Below are experts of layer 7 (counted from 0) of a mixture-of-experts language model. Rows are named router (the router's row for the expert), gate (a neuron's input weights, with its number), up (a neuron's input weights, with its number), down (a neuron's output weights, with its number) and show model dimensions 0-255. Each number is 500 + 25 x the weight over its row's rms, rounded and kept within 0 to 999. Numbers have three digits each.
Before each expert's rows: a language model's description of what the expert responds to. This comes from a sample of Wikipedia text that the model never trained on.

# expert 2
Second parts of compounds and short function words in descriptive or coordinate-heavy text, such as woodwinds, flagship, board, ground, medal.
router:512485488514497524513467483540519507529504554503519513537462548446483517507504487506526497502508516478503462493464499520477489505449488531510496471534528452510477453522512528462478467501505506450448490497508477489475486478505472506519511497508480540478509488526479534465512465503498520487440482446482496478512492522473510501490493506490529508463492518476438460526535545465539557485509512469537482511460505482466477532467517497541479500537503537539504534482483477571521507532504523449482500495495470516476540494487442448525461497493494495501521499496493495486489496512526500471504497495468490525488534521447471510510459493545488479515494489508511533517479477460498492505494507511468519480480477498497484501513507528524502484464510498484551507513531557514460528503498518
gate1:486562510535472479489482486472544458493516509498497512520484516453514498491496481473521474468487502469531531516526502432510538514510495442498489514476481513516503443505522489476500485491455452507483475481516503521523500493531469520547500509518484538510498536502483494505558504527482502482440494499532519525505484486480529521465472490528485533495490457477555492505500545523522505452513508493493469519509511505475482517521498515536545468468511477479499501497490456542500504484483551491490469501488490529527525477484447457485526503512485457457507501551490452492500487552511507467493486472502501522506490493503512511493474448487483529450497473525500511481503511455445492481515486509491570498528515504459449502501525508493509495458520477460523521526483503522500528510525521
up1:506475520492530505444506484513520522505491477489467506482501511513482454510511511521472520452494524481475496486513507457500518519505449431497463518487500483498502477488516485497492463453437471488470530471491514483469566516474494517519487465488500516518492517517458514461505503481463557499496506496527490456467474509565556512483495512558525481522486521512533481521509507490487483463521503501505487484497504514498468445491474491503490516508493541498475484505442511491535520467518532504482458489477537494503459428502446473522496514492537453477512503468463510486507502513481524441510463491504525486520484484494493496479495458480490525514522520493525507512531501495412514480524482499460507486453516528484469492493527495486510501511500462511544480506472498486508524471501497
down1:503466437451517478504506536531494498477443502525500454511476461443514447515495515508529507493514506510479524452499459490473515496500476514498498550518531499460573525496496524500496559501525490520542495509539515524557472518522497501501549478507502445521515485487476490470524479513529504502467504530494494503506496470510513456487485558493484465521558512527514490502486467526489490520475510534469557543532475518483483475477504499511483503476502486498489448505475517539516479511486498503484463476485466520526519475476478501530478507506508489543548484481509489484511491479480486476513454517477497513535462481542539507529498510510475501472513492492501481493485513489480542503494486509484518516479517505459543541533457532512497476477512485494504513473480476498460453530496543
gate2:509487458475452503527455498503479522483518506514518512474510485478536511463550492496513466517535474524553472502495447496507499462481492458501488506524505456495453434484516512569519453485465455505527541502458493528468470504528483476501494515506532492484503496482518515480512497491552523523483488497473438489527499522482487495526543499514469509499509503475545494444501502509452549485530496541489453485492531495522533513482512452495498487513500512516514514519527484494504529487487538475477444515527528514530502446475491491501506453532496489492491505491475479492489484460507564502534477511501482497521525471488531503492529519493505498454493524475476509464493515505461532540475488500507512455470508487489494499480493530502477463513528516515547516509550468485483512508466491
up2:503530562532535508455495491523471480492498487512448485549447512491502476501466524476496530491476493520536496486480519472498477489504525527461494501513509511532470495502491503491478490459512489500491483504501515523495466511527486484455448505507494504549517451475503496496467515473468489491580488442462544486497477515497570548499486483523543469515487477469512522493514491498492505515487498485487535523485492460500511477548456501528483509479524451497490475517499513490538510494534465480498465526454494453470465475513493505451495493481520511481530488493498489477502506496511546475504501493534496519534467479491514529554470514469500475547473474501543497480522465541512472514501447459475502530515484479524513494497505535479499506502454493473462487503477488467518461456500494
down2:474505488535466505538490515511472506497520507481527477489506518495486551526467499522554529490487516520531477521527531500515480511508554482546523512467523523498446486521501473488489454540456544476472513515460515510506456466512489442501515494479526517530480460514503503500504476525517479521529507466484507489470448515452465460502505510485458506534494523502520527533516548495528504491537522502497450526517517477520467514476492525509504524480507464496482511507502466483505501486500494477531519489503479476512507474489483531520497475519504453534484499506505466519534520477490508529518500478515506486474519526479537517531512437470464525491485447536552472469487511502477593541491534484511541522482511485523490492506499529470528497477499508516475496518526533484450523498465463

# expert 9
Function words in statistics and census sentences, like less than, as of, there were, plus table pipes and spaces in results.
router:537476528487531504502488500534515497493539483503522507522456472478507476518508496489469500536501505475499530477499479542509530478470499498518479547507502517502555512489501515480498486454506567541501504475490539441541503541492512518482512480505480487526514524525451525499508461561488515492523498499526475538521517492552480512504539546504494525466499470510545527529475509449497521548494518501455541509496526542520501496480495520482439484517471534521494491501510483518524484493485491505490495486479484531508471527494498496470487442489539464528512472482519478499503506464522425485499512490428504474540505516496493516550458474491493521466437544510519488484531538491507517468487511492494492509516512476513534494515487531462509519510495499530504532515490495545502515508455517
gate1:464486512494511514539465494537473494542485517521518504513527450537472504519541507494514499548504466495498490480506485446502463523552509502484476491495502504534516522537513479548501486476489459542524474523484487482528515507503522478476503511500482514519484503528502459449461487484473489447522468516508492504492519486526524471487533507518498519498438469493506554496572489503519476477494518484507456524488481476483517497507515435478540518528451544481513485516528476497471491533511469542479483510507506481499542500498518462514491516496496530469516511449505502536548490467516510498475596472469500478533487474514496450512459463456499494487506464487504499495523498501489477520455500503505482476509469496532514502522484525457547499493505490517491456510522490478475517481491516
up1:489500481466522525517510542495453518501493455491522506474525474507497498458452473516477476512486484484502508556513478462493522560498501544512500478517511508491527517490517485525541482493513442477488517507497497518511498549535527499481497504497507481488463546497513508502527473480506530488509523489462480501539532484451531508520467507465472508472502498505514481495515472517523442521464539484467497473484480484488479490454551514481521500509489560516511522494519472517498509521473471552493544502495514509482441496497502488516468493530486460487478533467518412508490501523483516502513525500501499494443472478518524474522465492519489507501513488504488500487508470527505485490465507476479486460543535456510574520490525561483487500440520495504499486448495479476486528497505530
down1:507528501504513508489494513559497486495491554505482467524543511487519481500545514513503477491538471502501518518468503496524548489518490471490544512450520512488526555549539478529507482505490475488501497518479489497534533511519482489531515497526486483506509499496468483483514447501487476495512525484451537499494515501541505536437500512483509486486479510497578452511529482515488468474518485534479459484530465462513507506463509490483504494518507514461513487493576482496511517510449500517521516476497492502479528488491489525494517472483442492493451498511493489529486482515468499491551546523545480460441470529487518520521500546502485492463509503482496487474506507492472513528508488485478491501510472470552531517542478449505463491466514518537481509490465502510509538536472448
gate2:487503549490482515455473524507549507500478491506553537511521475502484476520506516477523521493511503433473476471527523511538492472506514504472506556549515441522486498475518512499499493489487506508469472522521494518502538471497502496530478497502517495541447493474482498488442557515512523489467496498496515502483542484487462493508535517513519503513529499482463526484490484505486472539509462503461518558505505461529492541519444477475509501498517482498536512465466504446472501521496564531510500523517427535504516471525448468484492523477510529487478486459535487525544488550485526517492495524504491515522516492492459488506453527482508505489501478496525523463468530529512448480463536495490507535478528511511499508524510481484508516449497500518501513516514523485526521507487520
up2:482498518537467496458499457519507452511530506484464499465478509536532472529499520497500494494515532505522471477525500466488482529455513521509481503442509546488481519478457519490481487546499503531512489476483520502505460498532508526491503496452489526502518490500538519510473503489552515482513477537482478492508500511494511518526479473505516502473503491506478530500426481493529473501517455498500442516501457521479512580489481471498506514519519516482476453499489535483523506512571520539509486482506452494493503502506482540490488470530498477495487437575508549507433494528523488492442513452525525519530547467497491482508487494485508508490480476509504509498529516458481524512517527493496495515482522481515498489499487466535495508475502497529469538505500489558515478469529492
down2:486487513500460527497537482525493496481482512456540553500481452534499465486499480470468511500477504521509453500523506530553443530544539483486486542478504489424525520530488519498466480496493508476483484540524469536483568452506471494502472519474462484509552514494489510475549482474522447572471453504513505495517496499476487516513499493463496515518486516540492479488505530495492489488477489502493515486472542517446504514519481484538459476527477498490473553499519497474506511497505508489497541505472507482524514524501454501522467515481469542506505538492459511508502496504503531511517514503487482514515490536483523488518513531547528513496491462550493497504508506488488517527523535500523466483508525496524548538511482536498487499496509484487536457487443510484479475500483522

# expert 11
Capitalized first pieces of names like Dav, Kn, Ag, commas in taxonomic authorities, and Thai, Chinese or Korean script bytes.
router:500460485477460521522451445532511504507516514493489543494496500547518463547529518462500511505520534504477471484473445508479481485469478531513519517506522482522467511505490451478456466451514512475485509505504520481515486488498474477499521494502497492462496551534501505532528469549486505501531505527506522504512469487514501458496493539476478498447534514485497500503478504434524563487512492480459519478485529459543531515482529524490482480530506528542506523512469491522505495530488467492494495520482471522501504527502517463489472439473540515522463509510500450496490498532492505471495470511479534454467518523477505506507490496490482524517476443503503479528493503444509533538499560552512504513534466488506462501524498476518520458491495507506482515503472490555500502480497527
gate1:448499508475489497482483512550529492515496500536451488446528529526486498508506456545487492482495465495470496514553502499506535510481557498477539475498438526506523497502509489514514472495463503497505526520475499517507513496523513491489496473495510504530494542457495524516477487479508521469483492502473489504506573486444494515477476511509479516478506545473480507494465491522508516504502498492502511488502506443533528523480484497446501476503503504485525460467465488525511494496541500532495505507489493536505464486478556498555460546489546483490482534467501489502489476499468516517545499514533445508483483491503480514466479497484532435456531509470512504552515472489518444464482486515498494499468494459524446567457496511508492528485456482507501534521498501533496506495485487
up1:520529478525523499492492534475514545526486488451520496545489478483513509483511525503492513538494533485499490477487508500494495482545442482544457488541519491481443494489495532504488529510511504492469468481516482474528500499516444514501476489502524448468520525538491501508478545506524469518501533480542489491536476513509490496472529488468496452535506487511527491452494471499452436517516527511502470537472472547474469489491556485535545542502461524510530519518526486495487482506470485479517511468521487492484512507524475504479527475521461535519516470528512509459514504527504497519486512516515519469528507500495541476554496532523453527538484534508449495461500551529511538504516548491527533458562494511513493474512500488510507485516514492483487480478493484460481497478499506
down1:503489541476525511485518516505534487536505493522424489515516509495542504519504463459513522532488454468494521498519497545516564521500484511519532496539475527534509492511517465500514524449487473508512495494521499559537478497527509479471507518491523458500526520537467494532459474504558501487501480530520503499481543494506469522511510507483538517507533534473531521465496494493492485476505513473451505514526483506487510455462521501487521488530500477464503485488466529466477560467486465490464510505510542533459487528493503529530512516530481468464496470490501467479480439520484490487451498496490472503483507529512449528519509475532512521475496518477479517498529505483497506482493502551521494499488456544485499545455469507520491490466478517507453476526501479525545470492487477
gate2:504518515491470489467503515563503468523450530513513465485504529475505478490542500489529512497490516543471498484504488505521493467446522535495532502487498530488511500427489476532521518465532563515489489496570515528493541510522491479491457496465497482485529513512479470447501513455537515469491536503523500531526509462478515462603478469525500474506526497512497507446524488541506496471529520501453450495512490451531502484515502505500500496480512500470490535496514496494451521470517538530456517502507497545508472483478508516473456486538506514470516538518483521494514474495468524518520514495489514480507506480480469533480518452538484509456484460500495504477509497492503474530491472515476515494503518520480463512543479510522509508485505496469515513522512472495501504541508504
up2:506510522524517532521497446499482500480507490509532527496494512521483525518495453500527488500489503479490508498472487493520516527485468469496491491510475545482526498492482531532495496487511463525495474509532492503481495473468493542485506479499493490501526504480518513479551484497468515430471484459508468486500535510544564529448512500511474506518510461502457484546512517518523514508468470504458551515489509492530511526539504571526528477488475505518482434511541470490469524490461523459504471483533494464547479499504447521518513507518469478516532463515493515482496509492499531497521506501503477474483456544522496503504499519475523486525493444522453500488499502500474546538541497472537514461468515485525490468462485446486510464477483474529485482520520477551517517477481463
down2:518480502496517492503495497529485531452521460490525483495484497502519539488515466503456525454540511514465480495484497462472512538493475458481498465489511485478519547487511488467519507492495495462523497507482547505468443485496516524447513476496503482502521514510496552525440508475540528508508461518494538509539494499535500544502486499483455454501500486475499500457517488473516484504451471495479537528485473520477501508510515467483499500548528515463481496506499495533484471511451487528508481492490503517503517528468536532508524485589522521484503514526510463504469527470485489545528493487493470495486531494497484510526560498542547532513486479493479505534536498489514482500493542476500495513511468455484498477484554519515485526472504532449506511487534473537501544548504481